config.yaml
n_layer: 8
d_model: 256
n_experts: 16
experts_per_token: 4
d_expert: 128
d_shared_expert: 128
activation: "gelu"
moe_layers: [0, 1, 2, 3, 4, 5, 6, 7]
router_score: "sigmoid"
normalize_top_k: true
routed_scale: 2.5
balance_loss: 0.000172
balance_bias: true
router_logit_norm: 1.5
shared_expert_gate: true
init_std_router: 0.00652
lr_router: 0.00152
vocab_size: 2048
norm: "rmsnorm"
norm_eps: 1e-06
tie_embeddings: true
optimizer: "muon"
lr: 0.00821
beta1: 0.9
grad_clip: 1.0
batch_tokens: [65536, 131072, 262144]
seq_len: 512
train_tokens: 599500000
steps: 7353
dataset: "wikipedia_en"
Below are experts of layer 4 (counted from 0) of a mixture-of-experts language model. Rows are named router (the router's row for the expert), up (a neuron's input weights, with its number), down (a neuron's output weights, with its number) and show model dimensions 0-255. Each number is 128 + 24 x the weight over its row's rms, rounded and kept within 0 to 255. Numbers have three digits each.
Before each expert's rows: "gets" lists some tokens that make up at least twice as much of what it gets as of all text; "raises" lists some tokens whose logits its average output raises strongly, later layers aside. This comes from a sample of Wikipedia text that the model never trained on. Tokens count by the router's weight.

# expert 8
gets: "s", " S", "ar", "or", " re", "S"
raises: "tor", "cul", "tin", "tra", "cur", "tion"
router:073143095147080133149109129154159161144108129107165122147088109109161165096110178141089121121127137116112133098107136121103114161125141121129179088152149134117159188109137154129122142129112138130141162119182110141130111112142102098167127144123120168156105130172118114107156118126121150086142154128134106119153117137109089113111139125182141154126119122108106115099125147126133120118114109155130151094123151142134110140102152129092110084106150072114123118173090140103140156156116083095128137159102125122106138102102124108096130132145099123131122153119093152101107180084143108109153145180138135165152134147138143088117124100110187116158124107103128173122135135129072107160107150127114123137139115078147147114143110076150102133143123137149135108124140090125070124110127073
up1:113139160133119197133102153115146152123135114155118101176122126113149137100129111108098147186137119150126144139102169085109082152157090129147153115156107107136127143142099091138089139178159148093132173153127113130157098167137132120157125137149150120154117115116141136166118125121139133138091137097121123085104067144171140092135129099130146138104158097098132127085116135119135083075122136152139118114159149091123096098096137150092112135125157112163183154129110091093143109135138124110097125160099157124131125104157101159160157092134154106116104139098120122152065119156114119131151107169143154168143119102131136125114151121116103121131105095159115117150147134161104116159105140078164143122100142145134089107112149111116124137125160181131138170116127103102115154142125121
down1:089115124134156111131109111144150156136111168159106152113140109128105091133133138133152135108076094095122138099145115132103125148133115140140109156156123181097143138120097096149144136175151165101135131131146076143147126115117106143113143073140105098132097090134109090118104152151155133135145121181130097141146097147141109147124094121153118129061105136104138119147121090125140127108121171133132140132166160150115187148092171131092117124125154127145116094122129098108145124090127174091126143184100149108119147100124089125125141148135152108103144121164109113150102136146137171168146143154115142171106124113104131142102130131103162098132128128112159111165112134102067151175077087122102144137162128088152130111113139109159155139187146148146159102110164129126125125091127106
up2:072098123129119139125126088138098187133075126095139128108117109119112121106160106128114159157108133143131179113114102108102119149162136132158154075108106116141115129114150171130135115114119144107134165141134136132136098181124109114124132120138109115119111089129158118105141116145130091107082130157148127155136141121099116122146125120149109120127139155132161125077138155169136067130101162135104136161141158158124148158134116121117093131106136130159121161106076158141127171152087112125152116127145114138100087135084155088108119125173156134146103141131147161148150139162164086115107072154092139100163145209127086124117105109164111127086132152130155121118130115184091127151124145156157106107144129115122128130127118154133128125106153124153142122149183101150087117152124097
down2:140135106136140093146121153078112105124109088137105163105112129115092104127113163149149147161145135131112154121156136147096149095075146151080109105141154124120135117098138142142117124138140149136130108122069143157140146140134115126120122115139114112123120165154142134144153141119094115143111117144146129162110109092122159120179099093100074068137101133124103108113104121165135103120123120144157110164117117102127150141157093136110149178112136139117156088125120155119112082072125170120110145128125118139147113098160139099143138175126144166100140143124149139160142126141168134151148132148117115137124137104142120133094109130145081161158132175083125156122118135123119149121116165099092105158117137141167145158130118168130102207095108162064143169146136123057098134129155118
up3:144133119125133113117138134161143160134136159180163154119142080144149124108116126137190145137089083177117130154133078125125118167088121110156140097113110125171133092115127166122134163130122102144146117112153142147140114111166111088124156175143146163160137105130142084104131129088134144099124141122111138077188129101123061097104124129147134083135173136121125090122160159111173149130111168108136118137155116105148115167105146141096115123130154116147151110159139115106123150130121089109100158133099121101107075094131144111138151128158128137137093099137118152123115106098090094110099143092112116111168143121129103161113160150118117109126113108110154147114144135140129125111091149132052162102184107114162146117150113099166147158126155142114152107125120123156138123123124123
down3:132113111130166115131079102111158136149110080143153138129130116137085141130111092101145100179104088107123142075135162130169127140124119147128140102093176102140120149153118109146102131122151145133147125143155121129132112137085092131142087154134169072132140178171111148139118144113086149155117109142084146146108140142148165123129091126125146131084127142138083126092160155137155133134118082119167147134120115137108141094106161111147129089101116098103122140178177179132141122119133123126121125133136124111115114141168122127100127147121136141117114109130126104130127163133126115054172095141110119141170165163132116125149117132110103127120111120109153164132147139205156084133153115118137172141091078102097124099099119127105174125150137127120130137119154175144119093105158132
up4:077117102135143150118113107109148147131132126127117098181140164133164143091147156142132112089134154113169130130104161140121111152106138129128151075163135102135126128107136112173119175155155157120124139113137122134085163151140140161153116145117141114159157147131075111133129137142156139149126110116128144104152130113149123114092097097203161111076155173167118148110116121138162157119123132133113136136093095129112093104075177116135104073134096125167133147104121149112091125158108130087100125114104110126127137087123134104139130126132141126154099163120112171134152102098137102126142092176097165123124126167166128148084113109099104133107128109149136128109103191132100073137135111135126155154145131101160126127135101108156137114130107089142158109149152087155113131143089105
down4:128154121089102118149127126095152135152112090180142133132102108126139136136119138096120137097177122131124166068143111104160095108150158160107080134076130127127111173115121137115139123158083143139104098125125131140125096159139107139127092136128112135130131137143133149081153156125119074122118143135160128103115110101113075128143132125143123194143135154120130117167113126178097102141109092133142118120134091125105147111198120132132144118073126127142158148144151102172173095088149119135127136107129149163148138111162155132141149145146128121101076179107134139127123161120158115099120097140109111162133121104113141122178104170143156081112116127144160178106146170098122140118129109143116125097126124128119130118123178125156098091180140132125157150120074117093100151120115126
up5:142118118133095163163144144135116100065105138131127089174119087132122100102107118130118095122124158133166104112097105123086146167112113115176140110122098137087126129072143092109155142154153115154114150140140141128132136138119125124129140125125092122135142151113143123151113122099121151097148119141108139168107136137124143134110161128152093146134188120129138116106129141109099129097101110112080163104120137108158130169111126111135155125128170111141129133142146134134110138140101113116153179162123100160145170096094091103157081131135116111117111159126108129137158129127153114141113106176114156102157121158146171088143111096132105115164143143147116126172084143140069107176143124123122097180097095086149156141127075157175152126111117132112149121163158088147100176145168122
down5:131124118141129190120130150121154090116129150160063092103123149129156110148149133145133098146129159150120130111105163111162151120108149106126124115151159143152137113130118132106133132157069164155096130105133124160109070101147127156163123073132119134142128124119134133102090117140139109134081164132139167118094121148132123098113133181134096116122101111132102068178119163109100133151097101113123162183161185157142162162122149120159122114109098137144123130122129144113101144137115151083137119165122080136142143142100107150141095137110130119114118143132084100149121125160139096101087151103129083110137122116159159127106119151122147151144143113168140153135121125137104132146098140122097104137145106076124159148152101138147148109139129092141137174109079133129152176104125071
up6:129114101129136222135050137115124153145152107089130108150125138139096146156103119146123140162116163070137163116123138113139103208126128137182163132130133125111144091113140107133082143137086120099141157089136111142148106118137097081111135134150131125152111136146141111091170132135105121108111125097155147160126156160127149102133115124139139112111122148142143127088122105089129072142111130170107086101106097138109105137181155121106131136115162090114132141137148137141150138129122164120148133101126115104113130137124166122112124122160144128126071131164129162138096092112143105086127118124163101135114143137112115132137153140093146136164108117136137155088129148113135144118103144124115126181120117133198151118089122097160151119124154145160113090150124106177113116127105153
down6:146124136081110102122118106130190150112151126130130099092119163126105138140120149128152126085077093115158148152120123105164095121113135135120150177133126118071113115088123137112124128186128079190107133124137149090198108144135140126124148097149135153170155166110149129146100154143158083132104167100134142131110133157135105143152144127159169099164144159123125099123176123146131134147113173105114137073134144125123119125178118089107127120092161141116113132139133147104145101145121108167101143139115175174131103159173122129143146140104134105138104116116145144121132114108093155130138138056138128106112171108136105117177137146093127121131100111125155138097134108109149147124120129137085104117143113101132143112135138118100106130137133120073092160115106112152112104133161097
up7:100126135139153162123118156160149122118111126161151134139102101154093122105036159095145142122132199151172108141119162148091146122139101146130144099146126112101145113138123144149125137135134098117146148097125160144112125143128135098124168125125126127154104099149126175127183158151123124147116107129179126108097146127113078143125110091170142117102116118108145140115149163083131087125107134122168077138099122144121094127147126129139102167116148171130154142101103180128105138122103134101159108105139133111141106102140145085146087122148108107147122129145140158172108168145129090145134126172173115151150150147161095130160127108108144086114135116093138176110139132115072141152119107150109113086135105126116150097118118120123168100133093145129132074133133124136095110101144097
down7:088109122130086060106132102114130147144172138143164125115149116121123156137139101144068117179123113096125167163109103121137154133098124127111150085155166117137096104119143153091101128111140165093121139124133125133131105117126124144110115104136108141126131141126099117155154143060110108124107126132117148115170144098134193092140128142119132134159108108140118149140149122137117174135126092144103122115124123184110130150082132099125137137138107106093142148168134125190120141139116134136145143114146153138190131130095156113106171144146152116137105166124113113075131113097166125146089146129107121106102154173147129097130104100142106112136119129170103108133139128133143105144108126116109098084142151165102157126141153161124107110089105153220168139139169117102145106118130137
up8:121143107083105116117113140109152090092145117126124127187145106102121111087138165139112136068159147087105133130133161107101054153119107163097131113125150123071127141106152170113107169123113130109104124106181143116138117092079119102137119145146123134130120155128163153112173136109136139076107113128131123135136111136120119156126132101150130128100153107121124146105135095123106122132108140141141166108102090124116090118169113126071127149169167113100142163151127144142149145151175095080145125086142132135109103134128119155169119102111100149081120160148120125152152151098160140145149158150143136129143112159133143125105098111151167106128128133072138140114110157127103154175145146127132140124124118115178146125180121094132130109167165147138124136156168094139141092137166110
down8:117162116120109129117115125115098098092144098111138114177106156127154105099126159183165124122120120104134084151141152129132136153106137154106114131139102153108089138124112149164120170115141149129126160114123127086088124084157109090148148126102122155055097113090166141094124115108109123108176093147134099122109095109119151119137139108093150122084106131119110134115120131087161095150152146143133192131135118159118152120126088106137118124133136133145138095101124143122156163139115155145149132131164144121115117142142164127121144129132137153161124120154136179107173182118128101101166103151126147124172107179130090182136097119086145139124113157125120162159130096131139135097104135170143113155117131083106100152114162099136140153161109138098147112133160148122112118098131061
up9:112114103170142120133120132128115120143156133192128110141124117115143141118136183147059134116137147129149131150135128075162117172130141147153134092151132150153122122123118143134077103143124146092173118093125151157130159127160109138120109122076096158139132114125144106109127108145105110106141123133181150134148112141114101069098131112163125141166135117134139117155117114101107117149123129146129116164137108113113137140159125115116131125131112099128125109107130147122132149160198075104189138152100069107139121107121098130102132127120177102120096116183108137135114146145123089159134100107112131118146116108143121070128133122091096092084121102141152152117139133100119102159139158147156127166129139078148146113161139117187157184128101150122108111165152134125097072103128148
down9:137136148151122122140139122131123129093109146098114112123095124120135155115113122103096134147146117111130152143135153115127105110136147130144161084103115119192113083148130117100136097113153145148108120112143167158146085097131132081156141100093084130165091083127155122105101183106124125087175119171089158092103118108161100125106122153108129166080154157138173133104174172107128138127151116119130133114143157149133113134142138140156130156161099088109129154162146122113102104096135103126151129125121115118097138118098122121129116123163148106076116145125099136133096140119135161122141124151086165130106194124133124125164182134139145121088137133102117127125103139128167195135117178138121144092148105091145089124134126153141070136131129173140132123149100106119185128131136145
up10:151138118139079112183137132119116116118115091139172086136099140151126150138103125140134124108117134097128124160121089101120138146161136109120086112151088144090105136111147159126124126137096101146125151158135086091147143135137103096137117151141165139170097095130164116117125127085100125088129140133144124109150110121132123088106098132143116112065128138102117090101146138075133122125106118092135141136122114120139142111142167128137126136148173056098146127176111167180136133140107130167122146145130181164097138175138209157107102136136114139126138157130157130137102125104110120151163139147175173124123101136097124088117146121076167122164093130082139151121135144107092125115147158142123112130125164148180126124142097144139102152109157172113143113136135095140142121110124126
down10:179160142171115124120116122137063136131172112132136173116195150095103107117107142095123113113084094149105146152109152132143138146138148136146159132119121095109164120092124163110102150111130100161148119131095107125129142145126103123157125099128125089108147124110087142139149151134153127140146105108101149094156151129124142150140132113148137111147132163082109124160139128141112136156101116139134108160208123137094152086079117124137138127141119090142159145085122129151163155115113146107118113105134110137111096115101143092109174132104151132154142128065166108170104129176154151140086151150089120147152145123136089106144106112145084131101121098129104126132131152159114115140128136127126143090160149107134169100152138083119142137090086088158088162119124145111173137126132141
up11:119121096157116140112125137114109139130102131172142144134130131140110136166107172157095135127121096103093086125114128139142103163145152119118140146123128079129145121138116138134156103128156136127137101156133083126135129107119088146081138134094192156148130086145160100116071138143121123151145119146132113123103103090103086145088116121141154115110151110109137103120087120117149158130168096187129120080136147134122122128157163120107104099150102129148135136123087128129190121167143102092145147111139096108127153133089177101133098118158148120150125151121126146164104131165116149150135066114148102148160138169143141124080115092081125081122131115151123121149149146137149102186117154123109110160129099104118110136192105133173131154122107124096171111138154168130117138139162130
down11:113147115113165139139129136152165093156118139138118159113141108164142165171130120157128150139118141093066121121150143159104137095124185128098094142121122090151098101175137183135119107156106084166072110137104139150131156127124117152118139123114140088102128079150150113100098139148117122105147170150161171119117110125150113121111123121082111120156108153163119100132108109143138133176120104098122120150182105126115132141080112104129110154156118099108167154135142112147150092097131090168132140107125129144165141103117127148124151121160128114135156115122099080137150135185126158117125145141155116102130155129170133133135108123156095129119164102102103150100144098132130118106139130135143109069156120165133136109153074097112127106165100125111142105111126115131066155120120172
up12:112141086168119147142125116081116140123092127099132066150176136123100158121110105097137109111116191117137125177116096157110105159138095116144111100112106130135115113131109129112119162141141145133149151116162111097177156122155107144122171103140111101154168106180154119062131151129127130143123102115106173096145135130163109158128100100120125148115109110090135126127115152109126106145105135176173143131142113104106120150126118093152138119135085127120111084135142153093119144134131142112131186088093087147124130117126120167141141116118165171124094140077139167131107164120159152151083122155178181164132123172130141152127137134116141084108119115122127150110120123110152107141113137102130138156158141126118164114173118116160087124120110134156150136111102104115105109150082127
down12:142113119122141129151112119112145137110159085083119109094106121097103105107111167109104149194110114120136171130108099141120121139100132126076150099128152145141146126140139136142129149148180148120119137082160134140172149095122091123101136142123147110129152131105113113131141155129125116138161099128135099157119149142122088133176119143162097121129092124120138161144157096132109099161121100128095150179110110133123177123164142118176136114133142166155109098126124122124142150147151173107145119129162149086132144091081138129094118119157119160146110139118110153159110121154090121155071140106145126118089109081108088112156092167161131073145144115131085141097140151126140115184141171100109111129078148121166119113111185138146153110096117120120119117118109128132141141109180158
up13:124122092163110163139121159113137108099172135180144108123149110130125115153108148124134135097123158160127108135115134118090116156136098156100098125169130146145178113074157141196137159132152129093134151137121084093156101128114100105142145135153167113133128116194106076106132130138114163107139150066077149156110087150145128123096103152137155119134112171158131143122128139141122071144070097163143107118149146108117084131102123119127065115117160140127124139141099168133151147132163123101134129075099161104149134080131101119141130131122100096121145132109123163146128170142148128129147124121106134120152133113121080115148157107103156150168112122113098135124078107154112101151133136134117158140146103141162166159120139113143139151121139115135115150115092107148124135106092124
down13:132121102123144108140152125171154169071106171181170121106124144122142145123133143140160099116160134129133115167163132077171161159122104114107109119144133099074136086114133124111115145146142175125165159105118098104124111168101130117174090125113114119151122111136134099116127162161097122126125105127127098178107143171136095130096099150126085101164086119084152159118094125140128117091135121160146141143166163091159176130145142151127125132112095133110115110151096133124110121134152143137121111113128130128141083103137141137145122127137139149087092113121112113136110123125150151125150139130151149130157166090134119103146130149149127155127163139096079146157139097107132109141092159126108139116110129111121114125109087153150185158089152060093115088133176130168107115121109127
up14:147079131122084098137129144138113175091146099084106101143146135098119131158097111109137116164148139151112116122076122158106112138119087136125167071143144094123139185118119163109086117160112127095122115119136129149119117165139145117146142132097143163124121156145169132089136075137189145129168141106130168135095185166112089141077098097108138141133176119111106139151132112151128119113114125130096118115149138131100120094142128131136137082174134132159156120127104110141171185117122153142096119154130142087117152130129151111126115120111114137143126119148125148078138145146146120144145138133142148133138164145150156146138152107102127148148133101106128089061142091067134087125126146127150141077136100123128147112156106131140139119150119181145108085162157134142123113105119141
down14:063092131187088136118142197135145125120065106134115161161136112144122113125136125139102109108127110084106097133137190079158107140148162128142118141077120118122124104149119098132103107129183097142094114168089121113095135116091099092155139130154131106132126081166105141131142128130127147160144127135133138128122130060106151116146138142138123144129118137147145131140082118195150175133102146110105147161113163120126111157152134107153147117115115112119166100112162122145099145108109152144164153122151097158148092167136115145134143162140148120143128145165134115095161113138087115100115111166114130173128118140097111117104122100110143137117103140129113113173138104141102130136122138114110148158135147166080125140079131139171127140124143129128151131148134103094077153119130122
up15:119120137092143116103124141099134171152133069133142125172140137129124168134129141134095168100130133124144148119160103128116122084121129131179181096161127129141163102087120135158082201136113125147181152147136136126153129118161113149181131127150176134147158086168124132107121132133086127135075133109132103132137111122120115132128116128170097130098153107133151142112078181100127070157134100110129098133109151117130128131140122144084105111126110089129171096114141143145152139111121112113149137127105129100141144094107166142119156143103129112089129101157164117165149133107100105108165077178151121112129165120132133138104143152105159126116118083152132117122157139128139103153115124119109146114148090103156134088127103094165145138126147110111098054131141113127132112105156149
down15:118127123149150154193126121164139138153115159124128127115115159107205122135105125131107120114117143139144096163148126114141124162109154066124116181108077119124133121142145097171085148125128137141156144112141121133150072128098115138130133145147133094139177156127091149132124116142122112086168121116153137102158132102126123122137162113146164151143141155137093146127140130150138167101112113148106166142123160122123102133103160122138105082150131140111133119128145135071124106150140124143096101151144107167144115120155105147092055148168092136112097108141117131137094165093133156145113143072110091147108120109137143136095105142116128097133114114062133146133134078065131099121122108164144176180100144153109133149119122089081142134124130114130114154102148130117135129119147145
up16:109142129130103087155124128123114151140112132178136103136129141138168163105109129096165132097172159156107126131143105136134108161125112129137126132115154096134125126123137111131139145096153139089146168157122115141185140111134086103166139140101129178145114178170113119093158131166119130159145117129139129162115075095139149126146124163197127105166102123125114152103121126128152172125159143123175085131152096135155093096167152108130115104111128118152141123125109127126111144115124107116116115111095164119091126098127130117165085117160163081103122146092142127127093165118135116161123098116118123158133138115109101102102159095129137061115139099176164164086082109149108109141094149140116103104175097112120118128135112112166112147162111120095110146095136102130142145109169108
down16:094133109147081112136120131139156080100139145140089136109094172118178138135113117118144131132125157137160156127169140097156112111125135178119193155162097150146130090130144150138122128111133153138158071122164133102128117103128177149147126122128122127126104157137097166162139099129096098131180125093100116091090157146127115113150144142130167110147112131149130167163119106087115125109084121091114096151123124124147143141125103140097142146174148169125135142121085160103179133127089120085126098162101113115119127085102104143137132122135103104112070146125105128103126121143088122156137108138119166092137151121165140073142118110160122116124131106128186117131161090136125128176126181127121122141085125120140147138136162124124097102123139168132134144119103097136141133084125155
up17:107135167115108132119145132100143133132102155106186101135104137174088164113106126134128095124107176102148147120076137125105115139106102120142125120139120162130131105124121108143123157152092123150129163120153129177121090096124113105160115102167167161123133147164159096107166128099109133142117139103162139135172109113118131153153107102131104125102137129118081125129116119160138114104140112114144150195130154152105138149121145161133136055154141125134067112125148131120092167132101048078098131159127135140122127130132140117125142122153123154148133129129158163124108105124131103150130127113149119115117125098155144158118178140117124112073177096116088110164149098140113104148169139093085144159159143134140122112124128108115107129138146146151147155157152058135122109087119103
down17:082128117117079172152089148135156145130146135096142177137179147127142132128138155117101131145097146124107151142104129122086124132108116136117120113172122132095202139086142161146100088136099165106150137138130116122093141137131146087103142173124085171141134125137124121113117124115106164091108152124174129126119148140129098094102144114185162192147089098089126145125120151153141135136122115117131138104116128121120153185122124139121113107128114133154125136153097112128130154110126069184119142121144142077109128126149139105096144154112128153122112136076137152136128150124129158098131159159095161177135132126122131127115142149149096113176098093083181139125149138140126112117101124125105108127113175150135104142128081078092135126169131132090109110137126134138082129103113124
up18:102160107157127141122130106134148151113157111116142089118113136114109132154132096128098174153095152151127145136149136147092103144081133140155127064093144096149142134154136126123128142154149103107107095116164108082118130188120151152171122157136123088146147117137100110122173123125134106095132182138109130140113149085156132112134112115174124155138127108142101127125121125120127107151080161132131116132111132129131106089153124094074129118132148143170149161132110139100166129171100105071110133146086166143155130149158125129164097153124168120154123129107108142153137196145161113159149107141114118102133146172130152089128117057115128092159107086112105149165166152126112100164112131146153107123147110129120114100121134092103106099093141135114115126160131083136115168123118120
down18:081109115132166126088134104110128099103132115158149135151148121117146120141094117090164141124102105168141128185116116095178160128089123126138152094089144104088090110131096148096113138171142119103105138117119118131103148108147144125166137133108114170111122125170101123141117175122123083153112102170176158091095170153134099130132158128125107093139157154150109144145178134135167119099142101155153125170125134124089153120171104156133132113131126148134151129106096127118121092160118123143103157145147100104120130102103136118117157191119109108163115124122095123176151106110110111114170137129120151125094108130137139148132152153124134102093146172095104103086118129151152148113125147121100161124138106085123179142113145134081125110130155081117162145087089142135131139140157143
up19:107079139124149147188086144157093167130119102137167136128108123128129167104096144158129157089119130118170103179174134095103111139104117145151144110164127117119100135113120126121077108135134184118146113090150127119168103123109130111100147100148133102168130121142125082121109156158151143102106121158129133119126118174142123114092159125166110173150125170121120147106132154094098102106162136146095145172120078100073090183126133155152128105114120128135137149158164124124143146159126117106141150129156121122156121128094126120140146143111130116163148100136122146138090148131159129153128104106119105122144084150100110129142147144141097103106148126126155177104101142118054091127134128136129127097150105126172177123160129108135138121123123147150107102131130082105129118078130091
down19:114128112131186155098132155174123127136100119089147134068142140178125141093129104128155114172115111158114153142141102144116138124155177106112130151135089131133171169131118182123099114102124127110128087126137096170120122125170126094116096159088146140151113135162134149093166090120113098146137135137132077104123108129155139159116120122138149135095166099177127074102113124125155151125107142166165117113124149136167105092112110132149114101091111147142111147128095155078109133155168102139113116107159131110110102127109079124077119133140107106141121128103134085114141130141119142111113151112129116139155142117123153138119166086182107129164123130126153123078126131065181162139122119132150159112122156103134101141133120161126114163127118141108128121143136109131177105113174137
up20:159154152147147159129093103135116142177123093130107080167132121158118113093148141134160117127130124179158148118091113118098092132136158111115168094121155104161113137139145169107094084127134122077119134096142104138140118153156165128112165111157128105158113132164115102092133081107126145109154083145141139144134153133091097090125169126161122110099142118125125129128143149107109123099073169133100088112136140133108075143110123123080157139092131116172120153135129168130178134131164164099150146118149122095147131121124136128152102116118145120143134145123131138133100153139098101089085118161133158113145168109139137101126134154123150129119133113108105122108118077113109114157135120136139111217172137137152093141151133112134139125112177140122115100136113145076120139176114103
down20:140141112160126108164143144135115154181119115134099121146079113137147079121137117137107165140157099124118090099110114113097129144137135141122114147111060113196160109188136152133145158109125125132140098142119133117126134168118137128132152086115083147113108167121142131131136117173100105159104132112145126116154138173101115132140139130113134122146157164085100128099108110110092086144102132147089157143100128088121125153162131096134174116136185157133154105125107103137122144140114151149100112125123123116140119101097082141118088172181153154115149132182101144121153132126060126137147100137160096103125130122125140174133175142124148109121096145110127144081136104122147099128106111119097143126106140108133142093102139108120111135175159134139140120097155110103151125181175130
up21:113097114125084136149157175127149179157120115141171158138122128126106182107074123131172136159151148083102170134141120149097136165088091175113168128127114117168091144118127148114125138127155121149162138125140143176109113151149122114130154122121162138128127147169114143139152120116139131105111130077114085129114091140087131147136121109114115144099146096139137139120154145105146095115166134141167162114115157125119099123147166172127142103121138089132136131137101129118121156128083125109131207106119111119094118081099205114098135102132136111159074107111100138124139142161144106093101135133142105152143114137103124106111147102097111140131122104142096157123128122109143120131141126139103141124095097105167145128147102083159119134106107158164144145147169107134082117091113106
down21:125054158130111112093147122139145167156119186125156107135085181135129127087097152140117121117071174135117130150069141095119150133116117137146118119124120158129125119118140121128114116147177129153153128111180103123094135103110103159158100109097146140116114141105114131144143100119075140139147109172149140114126122097150114129090128119133167180107124103125108099149142163119161109146153114151130179132152140135088112142103094074155123137142148149130092130090103135145094116110087132113109159148122133167127169109115148132089080127162121144133139143140131088135114103111172114151123162146135121166171116099116133068122129139118125108133117158120099136137143105098102110132118130124136183108145128164163117131094113158138141112139184148146166142118093120097120150115120160
up22:047158118164170168123116124139144133081123125155110094141115138111160131074138125138145145132139144110133118131128085081122076143122111105143138122123135098125143103110105089117163139138133148115113095094177127133166115141125140113125116142147128116161148136163138135095146168122102135126140144131138151140149107123101172133100136156104112127139148131105121132122113148127142110140105124159080133193157156145174122146106108072150066136144109091129164146148130159128154103097130093122068165140099092112102128160107149120122155157149113116144130126096093148151164165167111107155138138131175147136136148168117109158111124114117141132141144104159112132086117156133122069136148154114088096136128126139143160141126092086085127163130116138141121124139100168110109123091132085
down22:123126123153192119141129139132163106116092085166139134172074152144145130125127139139126127126120133148136119091104091110117143176140101127175134115103112150141103090126111165110105103096115121131155096134161101141122142144171124101137121125132138164107098129129121130161123108130103129101146154126112135122123132121093125135110087108064107103135103114075148132140162126128127141111173131102118102183142110177153167138123123097106094160141120137091163145129119124145125123082141128137109110126101135133136120152111127144087154169127118137174192139093131130115129095106117151162163089152084112110136187087131132137131124083151110131112117152084149148124148112106142138109121133131145185189107128109138100129100158167105130153125124137117155156168118133123186094090115141
up23:106160093118118165142112130090148112104145108138152122114121136154124151158123156144090115114139123108142110137072109105154122120109069138127136126110148135115131136068115159112125112154145161111159140171168125145133083157125137102149119128096146135128123120118121131110153131170132134113138111193090109133145109123152125122123111087141143157131113146159127146115147146108138153082107092143136151127133127162125112126131122116148087121204132132141166130152086100116146138158196106125163159091116140137099131109148133128128179129097081119162146165117101134077129145116113129108148143130057177108177156159122116113120136091135122081122133152067166169120116126121125134140137116127119132137163090119121095117141132113189141119099129152067150134119087118112113112132139123
down23:129146122103089157175104142096107119104166114109107095149121145133095134132152128152130099076135156125112143121127128151120124144150127138127114103175117087141140115102146170126173094171120157121107137143122141133107087130115157145149130139150133141121111135146127123111155140137164154154135130129118099162096143169145115138169122132079103169133106118090123060127097148130132113110134147108161086096121132148104145142167111151097186094114165130187127172104124133124109106124093117178124119111102117157105118116090151148153138161126112113137103151126168185134126107121137108112138126115106097073124154101105121154111163109135116169171163108129126138093143134091126181152122112118075117132118138118116106113142086133149124152130119121114111204129126133088145127107156083
up24:109130098136108112132113114112162133143141128114114131180135110106122129098101118168136133130107154093157095117109121160121093148163103143120114128114165156152165098115107089176084140146137141077117138161154118117135136154140064160193150106149097128124141097144130113154114148139101157117133116119085107153100149141126130129133134118163102114143104153129156084142126133117138107088089127120104142136127111123098112145118126119096117089106124113154166126128146153156172151118107075165118136138136138080150129080164140107118117098177124089118121137147111133125128149108160123138115161148131143158145126107106144128114111064114141113114113119152170151118141149140118129149133111138153114117152139135138176132146067109139122146126084210161105105117156067150127173154104161
down24:155148159177162137116111147139114088101141154082188142124153171125118119134093146106155115176094144107158142121122108129091134158116182113090144115121129112137117122132139136135153109152129119150134120106128133117112137135140163098115145149152104149071148137150141127132146147094144119139089134153147112150132108114117093100099099113154121109158106157157103128094126127141134129103125125178123105136103115061105115124153136120144103159111135123089137118115118119117073100113125137130158129094126168175098066133132133115120149107167144159098183168128151151107128120132125129117110133096120081165127097141149092143096124140137146130134121151130141125089081187126090139133130136137174165102143106150121125131156156100116162136122099158095076137145092117147111095192132130
up25:111170119112113121129091154112087133099136155135212136132125089125130156105098144098103123114104119148171128127055128150121148164086073142122114132129141133090182133135127140139180102113116104125107130158116086135117144080139113096144150135115114105158116133120108145124162165139136102086147172121093128130156085135142147161098168145152119138129132113112124128103110150122129123138111135140131111110114124103139136128116090154123120096140098167135103101140105095082118141118151107081102134159093103153147092104107142126142123111113090147135146162143157152200141134126137106148151145142182173153121118141102172103112150125106085127128145145137101129161131143115168112155135104143149106110131141090120117157145128119162117144165132116101159125155155091161099110142165141
down25:128133147141192129090150160169126140139089130094110110170126162099163123148099092116124165147159111130133132113163123063121101112123122152129147082167154172163119127093112150108075144139131119130197151138127137107095123137138090125098121134122128122138076119110148132189115086129132140147122129125136131136141128150085137119116090133110114137102163088151177150108139095143144114173102150161151153146143114136104125122116107147120153110144148152143101096114140162144089087167127102128130099143120125093127125152193105105126118127087112161132127110106086151115148107153110159120132110089129115073131163119111130120130085134157129161131131119129108126117146127092151151099168130122141152113101181143127145130165114109151151106095142135096155131139108100123082139156113121
up26:115095155109132124161144136136097151144109132144159124116142100120119109122133167125147133136130174127170100113121155120105125130107099117184116132145106096133117127103147138123114137159124102095138167093112143121131166149145092093141116109138145149160138143182135137139106097116086125098137121120185082112104130121147099121148134118143105146162134102131191158104129136163129142132107141113185146129115142149161106127161103146119111125146098103097197104106096172122159131127108134135108127108094138084130090094150138096104096178121196106076088111139104153125158169131145109084133108102115139128136146129159116073127106141130168135177132135110098165134115137133093096138107166135102096118138085098147146134130137120113141103133146161149136124156151110156099126154100095
down26:137129144125112138111116120119162056153131139144158112109117141110123150120104140148106124116163195081102170149145148138125130147109135115115096145117103127135157166142183107162152122131144137101126106104179141098137110084159166109132149102089125128163143136109136137131145147122145148141076155094142115129112126105105079154183117148145166153073122152124066110142150126149131128153126102089133179130122080152114152109154118090134120141155176143110151106144128089143144126150115144132126070106114140119121165183096094126165171148101127129171144120137111151094065111077127167142127130132160127082121156144126144188124119113115145118111133127118118129111137144119103140123123113116095132100100128125129131139107092132128109112130151157091137122113124120112147118130085140
up27:131166129101089140130118093116103160086150094152128123170137143143150138148094122136137111133133105131162137155107127128103084155122129120145149093137113099132129171134149144089112152167077125114118129138115115100124155131103099138139163108116143148158143144110128124108163167143122106106129138138132105120139115124126125140118134124234123130140144092097176125136106125090134106109127102161115078107129117120168160109136117107114118077128088130132130135103163116137158152130137106085159124151139098136104158117116146107135117126168113123146168112122140132158128139100165151128130084161149121085164161210171164145117130138130113100123148136109127113152110131152078116100084187056128117116152104093111147126150104132141129150130120122116129121116083118176140143149107096
down27:139144168103128083099152125107121132169139156155143137177122118129150126169152145141140088103093109115112123155090135153093159099175159081131130131147099117149132103118145128143148097150148134170154143105176124126111096153143123137114160105091149113108107114141146137150109139094117126124131108128112160103090157120071159156128110135118131149157107150105129138146112117117130182149145088132129109148075121147129112152131106115101137182114138102149137164090148116132099130116122096111152133105119185111106118097127132149129132169149134083153131136097162149129154127123135121097177160116118147103135117139184102122067101127085167133095162126094086122153114109118100156122126084112081133160121144094099124129150093123097138125170142114128154110101148138145126122178111160